Weights of a small mixture-of-experts language model, trained from scratch on English Wikipedia.
Experts: 96 experts in each of 7 layers, 80 SwiGLU neurons an expert, 3 picks a token, a sigmoid router.
Training: a variant of Adam for the experts, 256M tokens, 3899 steps.
Below are experts of layer 5 (counted from 0) of a mixture-of-experts language model. Rows are named router (the router's row for the expert), gate (a neuron's input weights, with its number), up (a neuron's input weights, with its number) and show model dimensions 0-79. Each number is 500 + 50 x the weight over its row's rms, rounded and kept within 0 to 999. Numbers have three digits each.
After each expert's rows: "mostly gets" lists some tokens that are sent to it at least half of the time. This comes from a sample of Wikipedia text that the model never trained on.

# expert 88
router:537484586517409486551568516422550616455417494431466586507451536599445543505458496492485473522483471532581531487406526486527463492502444512454513485440614500510413575434575482510469573472617528536462478548434472519535544531403560510495503406
gate0:615439484549489560469533524480436503422578528554510524476628524544471541496511556448492499566527462469492590502470493552421434545548505562555508456488556593559533462465549484454489529450537483515453524620559543473528513494505493464467477491
up0:547560491504427437504531516424555528456543596532558415403516499548544481452528524478472485508452505572506548450405445576446425545523542474482530491455581530566550429443542500364464512539513481463440475547595529516431514486426507430545524623
gate1:494446563474550513499531484533503602461484472512486641534469472538587545456490446512550476419534526483513497486564542514473440450534500507432482451630571552491457565544472461525426456549582466551421559523576544565516489515503542474487497446
up1:514501383485457532463501532502541411456462531580457514443459572598485416527464544514488508587413471528600522542527491515471470520441477464503499453508509653494529512548380531543528548465438486504454444512418517548498408502478508477473518476
gate2:465540458534523524493475555540660528449457492521503500512485503626526509584465517428468498399510578532401581493514523507508509547508478457493485539497531510503545496477539462493511505595513391512479579457570550521541558513456485514445465465
up2:504537529477397554402437573484629488468501485503455588461425480579467478462534481482533539423506530583542541470558517511444450503549499460432566543405526520490444549540395428546512526565550436401518566441522491470589502498524446501507438501
gate3:532480493381513456485445483491502538453436512527455547443495553531526488462497523495446590553427453496481517549446485499489485561580513464492524505479568553448482556490549534490442507526531510500517516481494576543485476565382492554490508541
up3:521503470422534535467483479532560505484447510533438565529534577467454579572536476480486481643535479602435500436403499543478433538512592501551532432478475479502491589509627572569591536522508480540414611509493413464505454540448609527533544487
gate4:519550528503467556547407462434545646536520494513526558420542426507536516423533551486530492438554463527504564563441529588445503430482440471510545564510487463482491411442606402520538490533566514607525518446540507603444516459530516522532420491
up4:449560548418524449548497478468516541498559517484534441578467450621410477498480502567526526489516428464474440524507469526579545521443435484540469555535464430494528515493489464364529349477465503507541383465568550455468558532409542476465418476
gate5:541509490545453507441484430546481472506470436472399454515481494560475487415490570468539585477547386524561620433398456379477439567437440401404442429530510493499450474474495466609490534491492467536504451360455449513494514412477512513501564485
up5:431567442483546519427472591496446500481494490511531496538450516493542411551470413483499519456465516492463478445431491491505523428395524574522547553506532485548487550545476496446501552423407499500451608480411582468456440539482478475542525494
gate6:570488515541498505461552529558451545483535496413505519486444424429569500429538429507517545575500511543461445490538533555572591512424439494512505494545452423531454561564581457493561532430517528493442539502548480547501551452581534532520495473
up6:511500554453480485503525438482570429510515492519491503488558493516572494457548532497499588529594518596484510537527506517473526543511513541497453533500477519467619593534584417535458415403550493479454549580539523563450596451544550434605548515
gate7:520429576529523499490528532417494427528492422449494503531431476526478368531480405573518547479421484462569514398385480428591412560564439445460449561551544491465467436517434444480522513500455464548426436506563537492589504491537491550464502565
up7:503492447573524449608523531496606456427492582493448476399561422501426476524525391432438468441471470531461520532459544483580473500515431466528461531513467536506557581411475422444438420511469513498528473512444544463435479417462596517609448481
gate8:536581584518458574451571524466527578522505452524365530453462545576384579517506519371500467495462485512525561494490468457445410552478475544426497453448478585549540518532491486564445564471485485540473535497383487429459536434487429550463516521
up8:576563548403559529578516543480445526563499587551488526508527546508526538463457526529446461544488561460499440526546431534465493576482466523496490482458532544515534492455495489467481476494463499459561491448594495432507455544565534563461579470
mostly gets: " Al", " al", "Al", " Ag", " Mag", " mag"

# expert 91
router:560442592458409411509584537438504527454562582465378428517457641508384583498493482453588547558602543508462527421477472503517443485456488458530560485468539529496490477520454543479475539531485522598441487510536503560596522452482547500467593435
gate0:478591555538476470447507566399529473498400507452365478548434482472457512431607530478484434467516513473430532524561451385507520574543532484512500422553578446488585494548461528511512534491450423475547436469557510488421581507491540379493425465
up0:492539588450493562452503531533505470484504483531553601478532520487513487530633622448492546558419437417514442447511418432462584483429533485548555482496563516431504498526492511586425509491418510444384466492485513485626589489498497510440515515
gate1:538447449608532422478518529447445527549513512474478518474439499548400522459482496495541579547448502434528396504511476525477427608577459487504564451505516470546479516494515456534496488469484487439490470526501455508510451535439522455567522591
up1:469525555536547514407453452468527478448497493411495533578362548566506544483472486445544598524501549523427479466478447540489531580444512514563438454518385512462490463512608484559476479432485434481423583504512493532562520532470585439573527495
gate2:463493469468445467573462494512470539426598500563611418611559511489530496471558553484574389557552531516582473496470577515511443456495500528536498444532513513450541442549503503481569464504476531586465460519464536436423526504587538519537567477
up2:485476493520547430487592469465431523483490508476482527469474496494477414510473394434511525453411380414445512509481588459528584575535567532524429534460566544479502590559516517482515537420412498468497508475498435530463427546419485485558424491
gate3:597528463454562509571573515565467431536581554500548521477418529528457529472523504457480475396542510457457560536494469531537545480443519504462528547503539589452429571485501454530497593501464464436467423612491453463534403410496461518485516549
up3:549454555442441559546532500557469484519575558523551570527506613480433470485544545474480515540568572333513498424490576525482536535523516541504542541495567455408504547543453430483478517563392468515441527594542488487563431493452427562548450507
gate4:519496512516523506567534534440523535501559449539560560479516386504549582452526533408557506499607446494387484560445536441509485407586535511505509495520456533508439477479560482370468482490506481646571496537510442555446544487518546515492580503
up4:621481584462587535434413472514533523463498465487463487517546432484584487435431502505505520514497428537495542522416445461459475520549485531450565496494454484507578572499493448442449484585464520557493546518586439570470531489520508503452535511
gate5:467453448496519410557573459537596482473522530464470418474524514574501517453575543483503503439532543496564482385436541482465524342482586454424529488483546525516378501508600524469502511495435516558569466487492434540463534571476517502517495462
up5:533434463440486482501548462444582466504490546527529501462446529510468594557498500565445535498506443454490530462441584497513535406487539499452460466489409556430527522488536496510506427455472437571512561645543557552467526480493554497462481462
gate6:587582508436498603574551496551568470495497441489444531554604546483587487477514554477509543525450603592435465457612557551420463429493482615495560516524585485522520518455471492551503508480482530481567565482546533481487477516547522445440511589
up6:461507528579549466513442506532495567514532390464476553548469583487457408481550492486526454534441524569522424443562486451490604425443429532491549559486512529496488533515502511549410432468514445527421520568470555530536481511458551550462457516
gate7:519518553553503553458408493437448555474498554463456502503408556413567564500537576478507585594500620471414522375480440525491470488529549442516552447510508534484473490468443464528501452564513463505512457473626521475515534432596571508501537600
up7:529549592506452409523448504499437469418380585453441476511538606500440548540442451567501519555592641475518475446477550437497500375473493516482528441567541521525526499503503519542535452442501516582531382543550503497464453477456434531523538554
gate8:548539474443390444513565487392490473519543435583524551476538570509461461498480486437534534474583455528535539447534430528474358529514363554470550513547570530566555478475459614527494504478459492521508507597545494437446450464549557398458489492
up8:462573584486487485457568399502448457465544530418576464450493586475464455503472451493540483555502522454534484461496500571450423548503432571373544498594505569479502508494437607585469498472475432518465486501519499438473462491491539491468499495
mostly gets: "′", " Ex", " Cor", " cor", " tri", " est"

# expert 69
router:539490529490384495549584546436517577370455485470469482475410644569534567508579486450446423530510608522553503480468467443571418429466484520436540486448496448475519472530429604492418530558519526408539441463511539460486501511440550558546509457
gate0:568510518451631482526512527426495467500433493472582536489488523500536393433532504540451513529443535466554449609534516461497553558460448456445446471483507442430535514487441477603518569530450395492466546483512412510454473452448474525543546519
up0:508460464515508574464514519478421496514532536457570576549577554536528438479566489538531504531482606496424451463545454556524503503525502589560411516532553471469518477539572395519483517453566514452437531494602533508520550585544439493589437497
gate1:430489518571556499520623541523539491550457593560550461559516556574462408510500465477478472536476523429466439465536462530518479468552505563559523507462480463422516521533524503501471522485573486534471605574503509498447546497490539444571492452
up1:442449449500626498467493525605503532497525439561543489488453512535477550494490474518541488539468578500502394466484492468414574469498530514478561513476561570569594509482510457592416456514488423500594485474489568555444439481491500579411549492
gate2:572540617526453543581455506454501517488490460460447596459524487544496588492554462539559492501576547608415392516544455325510509428474489483522489456462478463533492464476477458506520535457503534405549475474582570491437545503509455553490445406
up2:492413407505560487481520551622571512510470567528532445564496505479467472591531487538464424416432487556495512431479537559480475547530536512526463538536538554508564564393497472479628531495493435561467435524529457502568394437480605416478504509
gate3:480515531424488537491480498536536513544524472576590550492529634563515559510473491478506548442523597524525490552514429501528443446393483508430520519476546523515514541548472572499502442480501371431542545458507583469493479428479532567403473540
up3:550545592560601449584442450542442486457503501542474426495452443460565491455512551551509511556579399487497446562510487536482463537537442513549484521502546494493558517478529568518476588560492615444475512462402467564488486504405517518515574511
gate4:407494549508446525533395467494503560548469499577480452446480464576546423561489498516475481518542521516483529453568524455550539448549487401493565479539509483511503539567536559506547547614406525485522475471468527470449579486508544531409560559
up4:502428429512504544494502416469482422579544501488450508489429395495464493467522514531567494515493507480513474487494502554554478508561451433508484499508504507594514536349498456561527478468602488528505533511458474475587387453503521526517472413
gate5:583513542479499481520500437495503455490459513474546620395508557527569546445565521496492456471390544469572465410543484410601459565428611496505550499413429483519518445504497489503489521601519505511429587402517472462457491465468397469518574500
up5:520509478533549472552583480527451522413493535468451525483511497495568540520438499440589405521429623419542521455444530466547460494477470510475572484548408506413522414466486495512470525590450500514432536470428481525491513454456532546506470358
gate6:511639475527424569507451460532519459481505467502549462494493539574538465426517508460511491577551558477558503486543472443616602492471505467570563489463536425453508531522515519516355613485574479536491457433463588513402458510452431510557481534
up6:520530536471448491457386433534491522562463501546584490503357465554451489507536525459532547606454542543493482539509451478463499507519534501435511441467571527511535514554478550509543500555485478543504521455407541612450533444461527508494551539
gate7:478530528458500407462533596471462603458433480479602451494445520564522423563460494499489562567571527502489549435492475603496460517542491570470446447544509581531533490458553583573494565491427499420594442528510588605499556482471510524430541567
up7:558430439497590551546524474443549494443579534504539486506516518388424508454506498494487450493500511540452418564510505433502511549509466365528478588455563461439512549508505481469493496459475616534474574504529455417596483565517535439539519487
gate8:509542574453525550510433530610431530450513514493528514452472600527527505491633504424565503549465502502558635520465426383548419408601529471486490476518508467503541434430381589507502501520471583510464445474524461459493576598493420559452501501
up8:478512506598468446434529405531522535441501477461496434491433477426463428426380540568489554472507514518440409575576484548535556594457513534503558510571458527522583525534608434509557461458448456516522592546415554529588395399435500513567484564
mostly gets: " built", " located", " moved", " education", " football", " construction"

# expert 60
router:503472516415471455460540544474552607435555617416453559496514508507543571533553443486501499615452483508542528428501529499478475484496388519425548591471507501496495469518412558451499620465475542529456462471410473439520498509450505493539501472
gate6:519540529439507560426476618511535507412530532466498581507562485535461456527453520509459514469416530478508541493533499563569572469482460453439589642574509559556520421464467480490537438511518480503588419547529568520593509549459440532503559437
up6:464537606398532570491524516551585606493474573509506551572588587517550450510373481471446579502549585550551506465539518489410542385498517510455492598444497515474525442469472429476448462459554526492545427542498459493501508606560495462543456428
gate7:577507626613437528528515376464538547492474497549525492566568493443486392528515474589435457507556583497534449544519493559517550506513393497529520522547483457533469507578482565484427526399538517499447531464516467488501507534502549541503493497
up7:487585525597470609426502463544474459550483574504485475552506526470472557381507526569468461570544536466523528519441493486617545542543543565545475531535560462465502481505541534469467575496465524449472541476549495508540506503534485527428432443
gate8:510448504490495495488499424571482445426587496581476554418472533558532449558449505575542503535478438573546415419523461511489503420417444446574415585539522519541591460511408505500477513411471496515420558462488443551460586506502390575522479508
up8:580443534462534555504385433431566436490469472607336528478579455618449470463518540549491402551480506450504411498522525567523489475437418354509425566491499515443587449481502509437494565398476521510504481454477498478453505506449470480479472532
gate9:447650462531425509448481567513391515526551584452501509450448532533620553458517606465510524602470594470540536511548371563501451450527500482425488496465532512514509497536518534518446521492593572454538567443477584486547489503540470546503452503
up9:444518456472588472505487412511489501462461483503515471466517422491452547434554506553462617521438462484531438498599596483480495518496559572535437445428504472509479589495558379457492566525424458473466452446586487541494511536495510533553464547
gate10:483551468528543489570476458484544524538421501535509519558596509445504485499496469474439401500447511494521594446507644482498471527462416504414469605489436413547594457548481637477452517599484567442542557516396493415520447477497514544531416491
up10:535559422543523406489472505518467489530430524527543562578434599444422479550585544520500545403550461453548480454553591474408475510454493383468473535524447448563530507552415541531465442552530548404562490479492402493462449525390476475441475488
gate11:483442364554459532432450436448563503455479486514520520499531566498393557558525458433457611472402483576543393577447559447608506537495563480493561507462403426474572503523488449495479472536498497497527471546578552429527527501531494538570459539
up11:552514461533546505508470450584577456449532568522570474477589628598499519471474461519488500430470426557580483401495486508513528418517449436534511527496489499538573438580434535544473479512455501474563393502498556495520633548562485575481474599
gate12:505491505464577447561412538522534489524513449452492531415502534378547470527483439461461433477401468580537503517579545475506501527501581526537583478495527444465542519474473528487461513492443474423465517474573482397591494575547495523468502442
up12:454483527445479485569519551461457517488429430573464539482536476480489537385495566457581516540531372452593521555481501513475537509593358501560517549533504583466506445556574447523430543532441530527596398471428511554471468457451506509544465487
gate13:483544453492463464451530561535441480552611516612471490452507591553390484556528468555463467490595524536437473554446431506475497573584419484453505481548601513502459461601423543473473524465517483486558516516470515501551442503496455468507518426
up13:474520556512543555411467486498538448538535514537513529461517583576435538515555523512501464539535481528394517539473428489478510604607543503476572447508526512406585544559528495547411631535456493551521536487500420424538441499487483430480569552
gate14:426378536652532526505492585443512440443451522536511503450513495477556505469534429539546488520481493474496547522573444488432487441442611538520555586527497486511555434476410487501395507510441413545491488461418468423602509435549486514556399446
up14:563418474543420540531447508538459467542504503548596544467412525499497570496467470425447535512551596479519517465522466496463519511525444498482478566503604521471470576458585573493520482517544433525470471617471488557500517570388639487515517431
mostly gets: " form", " Form", " Los", " Rod", " Conserv", "lev"

# expert 33
router:466421470432482396477547521443566535416522549439528580458475525590413515497496390389514576554515472539565455466506498417486456499451522541420506505453507492442504508455515508406515511498499525549404431555490537522549513505469507390597533382
gate5:508465521400515490478446573510491487567425464418472551416539499476470550481416494601491427435547577580583412589532512490408410485499529528485490523501534550452443527520459523427515474490526495481579504522582482517500518519467479453482471414
up5:559488497503486557588468511468524415482456555476469482496518585504476478485520531508509454346433534375599407480582495533452437505517576465531399515522528558519466483532512497502517495524514519550560448466469420485516444531513419544475476384
gate6:537478452566549501574449469615522550454465485479562492532500497555479475459507543556431533495503483528559424511469508496504445497509481473489504607478454538420494458460506539501419544533461406462526497489503521626593475458529518507441445453
up6:577593468493525515582492500513430530567451522507557458479489480556527529577529549520450508542524470510548504527486529532534357543434492513480463518524579532448410414408534453525535575449518539460551357516551468525526460581472479580433514497
gate7:470438415527523449441437545508449554528477431501491469486534574492471502524589577439576553517468508521525508550459465429492448402591556474449489491439554504527489479407437493504521574591445502598449401462618501490526495474564494554376502566
up7:519583518406553472476454560520469515394383569542536482529512360525443509453435565498470486502531487483498486503513539532433428508522441472431472493501467480553494539543561530492500440581508439396583573424456535477420587462407496429488534583
gate8:493412480429536547411563618602538483532470502455458552512476564470463477482443460441552471443486501527452503530509447450495518401456430500473592510470463523486561533451536528511480555541651492497512558560558538522557482558441449454516541426
up8:546476537490528393501459486501545490488517413503493489480405494466536535552525551475469647547457522519480516442515498458428580547496553588588590494513454494481421500535564431483464467500489431545444508581474530543506564516449604575444461514
gate9:563428504540512489469476423387514553479465523492492512456565487508562501419577400474538419570470502541493500503514498536477442505534515461536574491492429529468461568445520463440463567519507591521480491617461460562518525390511491463483549533
up9:467564499422539471535480496527469450465558459462570552480572514466479504415473506437536481514440476417550482552477489496468428477536491538476519581506457462510478510505465516523520549526461493502518411443391499420482536422479559493523529549
gate10:553409525492556428611486462570532407464601521499502528502515521581399460478535442490483408496461541445506403489532502458557481556443509504581593465500439505469530512475541525421435425444470527513519504539502497547434451558445483460561443449
up10:493602376596475556414511535505442546470544453463490439541474474486538521514424515524426567506576562552472507518436480523494538382550429521470400529538624449529464518536452597461609550539530560574504491466521495424480554584555545495475551538
gate11:433455489468540507506529490558494441453443541479482594588445480510514412624433432518565474471484453456477431490564539424512382501510531498363547593470403525416548503532409482539517488551522459521437567459480525501548480594460455496442549529
up11:472453532505484538431542438476463568582482560578586456489546459427562555447454472484524464408465435511475489529490549569437536573594509542543484532449559573463479531489519409567476495507607493570552417622532582523491466458583512591521456483
gate12:470570475489436524494422452509490581489521538504554476522500506615499521516444475509511470402538516478503465510438480513522470405493452517446406527473605517502487484527502550472506534508518522569552471498532498488527503470452450416452464542
up12:516439495483511426535514507542549467530502497504488472554582455465539577535550565515479494446519534560500560477502578517552441496571481404497488471485453514562563541438455454430480527452547519484526417488521431588375572536612512487478560444
gate13:483498423530446464534460511499640522490529450579413525471446487515581529522496547458435478530449573546536480531490508448458491452514489391517604524513468461516492536507503483474471523492451472461554556465494480540575528558476487464560482508
up13:513463478556526456423528489523468497412459573551517483522540399457553549468461534481428423479594442522481455478449557538554501464608412401547406458473496540542473558464509533484459504550502532537549422499485497471547528455450550532539464511
mostly gets: " un", " comp", " Un", " eff", " pl", " class"

# expert 8
router:546507533450465452503471590413613540393575535490440482489452457512486560527527427479500424533474528455462519467555543482460453567465508524337518564532506482440431471427461531562481528464488562568434503537467526603434507604483456439513555484
gate0:454457510544543502382575453521468533468578476556460491462480515431480447410440473476551523605483551434572466515401492416555510537473532556594441481490487535555448483526517520615488520452468627506494484466488587432407523528518539540461503482
up0:490617574563537502574385532560484383500581525506532474499518436492422454486507565389506373484464377534579435531484499469550516498521517403501535518485472458475517515537575553637501534514496497529458463481449460521501553484447482604445450504
gate1:513575503497469511474515537410439450509553521448529552502476566557496504487431446555470409471508502512542529587429477579513504482525516491549542520508527570505583471493367469563556546535588471545462483456520576475432491504440518501484435519
up1:484468526390527497539406564536505413565539463508569567532588470459511502471395413536517510498555552602448518536555500446530526505422587559480530361502487459430429476577589609462556483453460544487573505517472471490500522507517461490517550577
gate2:523500361465518499467577449503608575459490536488458612551484498490566524525539456562459551418531512538491501456599551508582460488469524631619540402572529534376517423485527497504514586503404493532551505483620534426469479531486486417495500533
up2:424512457518577452399470584473563508542395394508553390439526530494529498447448438467483565533585472539519490488516525410502510480528473521413458487565495470465492541451518426440565465442496576452538517560601498419526447526540460446497510622
gate3:475442408457435567425549412520510455471500628504471479501537448521550511458555560430557508504451601431495547555512411468444458546403498561466417481566497559417524500486540471439478610517459427600516505548487499488555580613516488501491483453
up3:452541528485451505447481521534576535589524543484399518531400471550483545515532543443438487562550498535459483511456430440587540544500416445601583477496528403606521520610462511481552514598457571463558493522579509398439455465380559496480501560
gate4:433537482518488573441471408430507482486502553559602511462412489485509460511486537536522517542494479516467559495530496421514533581523509452481438479501513522546461510507479461488401498460537564506539470493447513461484490508404512543481524536
up4:511523536547612513459515539483542514427516491516514430413482467439511488450445476553461598552405455506558555520479443465429538565456477484422556495468495479525428517519477512503474425472472472452556505414433493506611401616477563504510471550
gate5:509581522511505574505510460573433495475527528489465511539396503517455494358551496485514557564442568427554549451455452523440502518468521463477494513474567542560499507463489507470454495465495403538442369486452472589432520452402517503532528453
up5:522572591500533471503471545523476548515487512517544540517494480440506466446552571506499525536499505453633404505372568476469604518602517475510454587472575436491558529570489479475419476518511585507418542442536538468494555434463453502532459530
gate6:528481515556485538577497433543416493534535580590510530449426468537526520444461503469556465471428506465523490481513490572406533497527497522556549554497427448524421602511555439392525472519550518536490499481563443528545493478462540510612502478
up6:573488642528499550640499491499419514526602596593510510497419512562477495569520522495532476504463563438477464474562507445456490561450518465524496551508464489481449483501532492458518462476482494478473565451485481579523477444490567475647499527
gate7:541528485456423514484553552537461521489487585479504513426462459515486507478523442549493565451479498521482538550544496440468507411476508591434497556492432493523481529502506510507456551545524420403538547555496468490463452503362489513550495437
up7:542474469569575468573505439467513423587443510549619461521535537565449576560504509562484422459483543441499426472408507638517533523527539440452548533514467561479518521488530461547489503610528500556554464495589577565520509527586552523506472509
gate8:482498474542428540535460499476493502505487419589533437501567532458476471496504452501551418576597512478552539441490455478450462510612524521469474589512497463617594512572466422476476507539506545476465473436519489515530550580537463486485577533
up8:450521591473422416615471396469513564564510520509520609509427484556535434484535432529551537494484535509529469519615456474480432538500519555510549502541556444523496440525496470485522595476535536476503493614531504536418575509467442471528498435
mostly gets: " f", " typ", " cle", " bet", " prim", " bec"

# expert 85
router:551423566522447512571618542512507535429579571472516656491437565557486499483473508405481562524569631493551484537438433516563490516497507568486561469446501453454514408554465575529446466517483489548453471479509510504486485559444527490549462434
gate0:506539522408550490548475465543446564475571494469454530456467537507476485537646600493488434546397430466545509539429448471461554485579522371566498469453501435444486467487509470525466454427537522529454483352554516481464535605550557471545525499
up0:496455475489544501499474541357412580451505540484506396564523549538535529548428505533550465530521559494535537476444501486473416541440465471487430594526509603519522506463487420502583490482473542458465515600539481555542501544499560535417431500
gate1:489501542393495507522455514574433504457494654435562453481498496466462507526442502563442473495560412544433474501503520460513476423504573526516490472507485460604439486502464509503464559536561453577530599511492534457522483494550545523483488557
up1:580470511470463513478482515474523537390526545522518398404428509466519441478494504451550393559544435543456468484519451454607431377456475426488533503462537428550462484520437552540487473464557499481534439499407490426490467558501580501481496467
gate2:441409498522446494504528480404542519443434528510388567474526464452476488446488504444572420464498520535508596581515528511499442482484544461563559494536487513463519496531489520572519402485456490517423490559387418502471557456569500524518541529
up2:538501550500510616441555409575582462564564488537518469513480473493484514443562495552395512522451510516545499443552473478464584431488490488522473507410426472604575565460578480548517477481528557538493593403519501459592458536422555490464479480
gate3:367426408409540396530469493451518498486500585492459574508444533491537503542481554545544429471577449582473483477549576574443440494453518433541525442526507486502472499541540469491470526451476479455485542404521478509410453519417567580433515496
up3:525519484529525471501490544502423567509465519510527384487549431474392472534488478482354493466522557551532436513597569466505564475517544564505375515488510510522591417494500516446521493462403470565518438500500545514478545553509559487412584580
gate4:556458546494494535455444512439487606507482507477501421469522470559596517550502633510559546502489422586588491504422537436429453441562462537519504482474643493513443498452564505568496441496507516532545482435565465531490521443462557508454545588
up4:418476506468518465466498520544653505532591541439502481506587492481468564501549499484479424406576508443481499530524412472574444476560554563589505455466514469543607556584432447416505493519544546484557416546507476508506597549521451539532463437
gate5:417534499516482580537488395507520464525477483413600607569589609573485541581519497459537406498429509455482479531552439522381574426480519469513558513451569447495521447498500479524423503415510454532469563469450507454563470541530471423523580434
up5:397476557462499520490565552479444549531436549499486539460430525572521492542467461457474501405492556498613534581505494438427515495489431455507429434487484514477509501462565561505469568423473428378548556522505497493544452490554462462644486446
gate6:563401505483531555535506465523507446533453579419433477533558514538461502537554552465435492473497541518480497526491517454532402571517491602489473480323496540549520570524507512484497583587543542426513514520524590461435486490429462451566531560
up6:476445467459539547449533530507447526564454524533371562530545576543587470457473516514615511638495489462446464477409503563550382491530498543472484480444585570525425503557464480563509442526516551507499503559675562534406520499564461473572443496
gate7:455441536516483549568469554513538458504500467465502527527524471478438586454550408516483486541540573616412448484496498532531540479507472581453490478463376410437453418501378520475554467497502459535446571484579546486550490531432498399526479503
up7:432421521556521490571516494509467418514512482438467447490465557492432514465546485612517439543522592530459498510513474533464610484521447547515513420537487413504505409525448434473550459566499489498444522488552595461455521583464439454502511461
gate8:527482551554489425508540485429540505579505510483486473582566474526545515571513521532445501378511523533578560461523410510508566440520461500482524544506501475506500470432486497472513452497479418564582540494454513456531509535496404468599530526
up8:534523554381501538485543481499508473516492453544458475507466567475590509470623455491504502477467521459506467524546402482639557563442466524474508509528508487608534489531416418493451391486417433510530555461454519403467514561456485505623475456
mostly gets: " success", " project", " contract", " role", " agre", " way"

# expert 13
router:498453520451485502479573523476572593402508564426463535504442541667499546458537456394493539504488461562471525444467462525465405502505513433505551539384521588497531507531545634493616584551504483509512481520474545502555560515487530493491490530
gate5:568532507483420464465473497479529477521613548479456502455446626454483482473559561531440499450494524446538558490426519560532562515633510474485457487404493449534388429464619491484504480501397557484456486468465489521573479547467534529498502394
up5:398514480554510492455572532550441487517529514511451487623448460512507423469483461431503461474483577433491487415442488496483459468474546500486424558501534530422480498454448481538524590528561528538406533449575488393489475542590523419538494472
gate6:508485516594536429596497580508521438490484578502532481473482444602456499527435506468521536497514508527454465551513501471467405539501488580465432487405464508456442569500473523528498456471490466458530490508510560478543417602439541412521494476
up6:595413400526510500486480539516472474594517606521452482460543543555517408518590541490476503527583530422496369499499556588553454533516560413532461485532561491518554436537427537510542571532498593487419470484548459451432515606499467452460438479
gate7:497472496462498463503488451460501552567526537463481562497515435440510478432540504526522534649441576532439479492428524425494415560479561434485502402410532479584491537477560514529541445527443467522583585467541521503530531487438517551522486513
up7:427482509525360445472434611526572482458472569527510478494590496462445492534459496501385548524579462545530388561509446529526528486421458502604496481453495441482651519500559475505562462473557469551578398497466524501495478562448449441470493501
gate8:466545486495450482524477582512603481420536470480449545554559516492492553501502544537479514447550478494488555534507605467563566464471367567498527507402456446516542559554529481473505452544440494480542468496436493534436399488517575486502450387
up8:466498516417421515467476540494612468498435470446399528474510466555495501396538499515542548454585421506455572435500562456530534484508453554509556496496468584572551560511518516521525531590522504543529653453437504501438504401504443438477521439
gate9:517473571462461516459570476507487539469483554506444460535460533539528498562465418514490494539430540542504484448546507394574555547512497613538475542428461507544475408449558465570523511375527473599509530457495515469538552485472527417582508451
up9:413441421455517566483589563544506460573465503552524495541464467410484497495534536473549470581529407501498551574455591504599630554529449455505492530615470507508439530481484453544512517437384439452494547426507448469454507448469503481505551426
gate10:513501574515523522560539535472524572432546456495561491511528508436522530539553585420483473558466473586444449497477553426553501479542360453435562469538545449525534482454477481477553589524500547512502383468508480492426544461437495448504485521
up10:470560458519636486519579543593408473514513442554558476484519483402533521454519532447469553570472483517498475499529558472522497468535388439432574513533464548451546514573404558466524477547434529480486517458602480499512563493474550575532453610
gate11:471526466478550519448512457489371467538455522445492455460461576503488491420488442545549493522509467541372492569517572434461427486491567448410498566567581501549512558529519508520520484587519543454522561508471518477564346552463432603526452590
up11:558486361510477518423454516460448416502448479493519431557442459484625533412549468495521486518443582497504531530460549501439418456499508508505454524536527443526513575453566458560461529510588554412560615424485491540470557533483458478442488478
gate12:476473509497466500490463544486579494470626559504524438527424521498515493424530509527528505462479411453593521571506483461509543581559544550519503469493606503529499485480495592521390603499575500531469456524420492562543475464398578500520608484
up12:547572590417468548551490434490514519519491505524499525522499569454525442491509474485380466438543592603352497404477493514540529497417553551406464502452518494513550519454485483546491474489445576519591484451511440519540436484507501515518429516
gate13:480473458522529582457499531446448484568476505493466428496469523485514472522491494476458493473482474459513545438506394545545476494464478451506517558609485497504564537442478530574536512516554510468397495517469511416481529490493411373460462578
up13:549470486387528451546458438558545472514402568509429521395449507559435543520600534525481444520593494410547526468501488399501514538476557457586459461429547533538480416464464497466483485435479508509526410495515485451463480459455538498582444485
mostly gets: " railway", " Railway", " /", " road", "ı", " bus"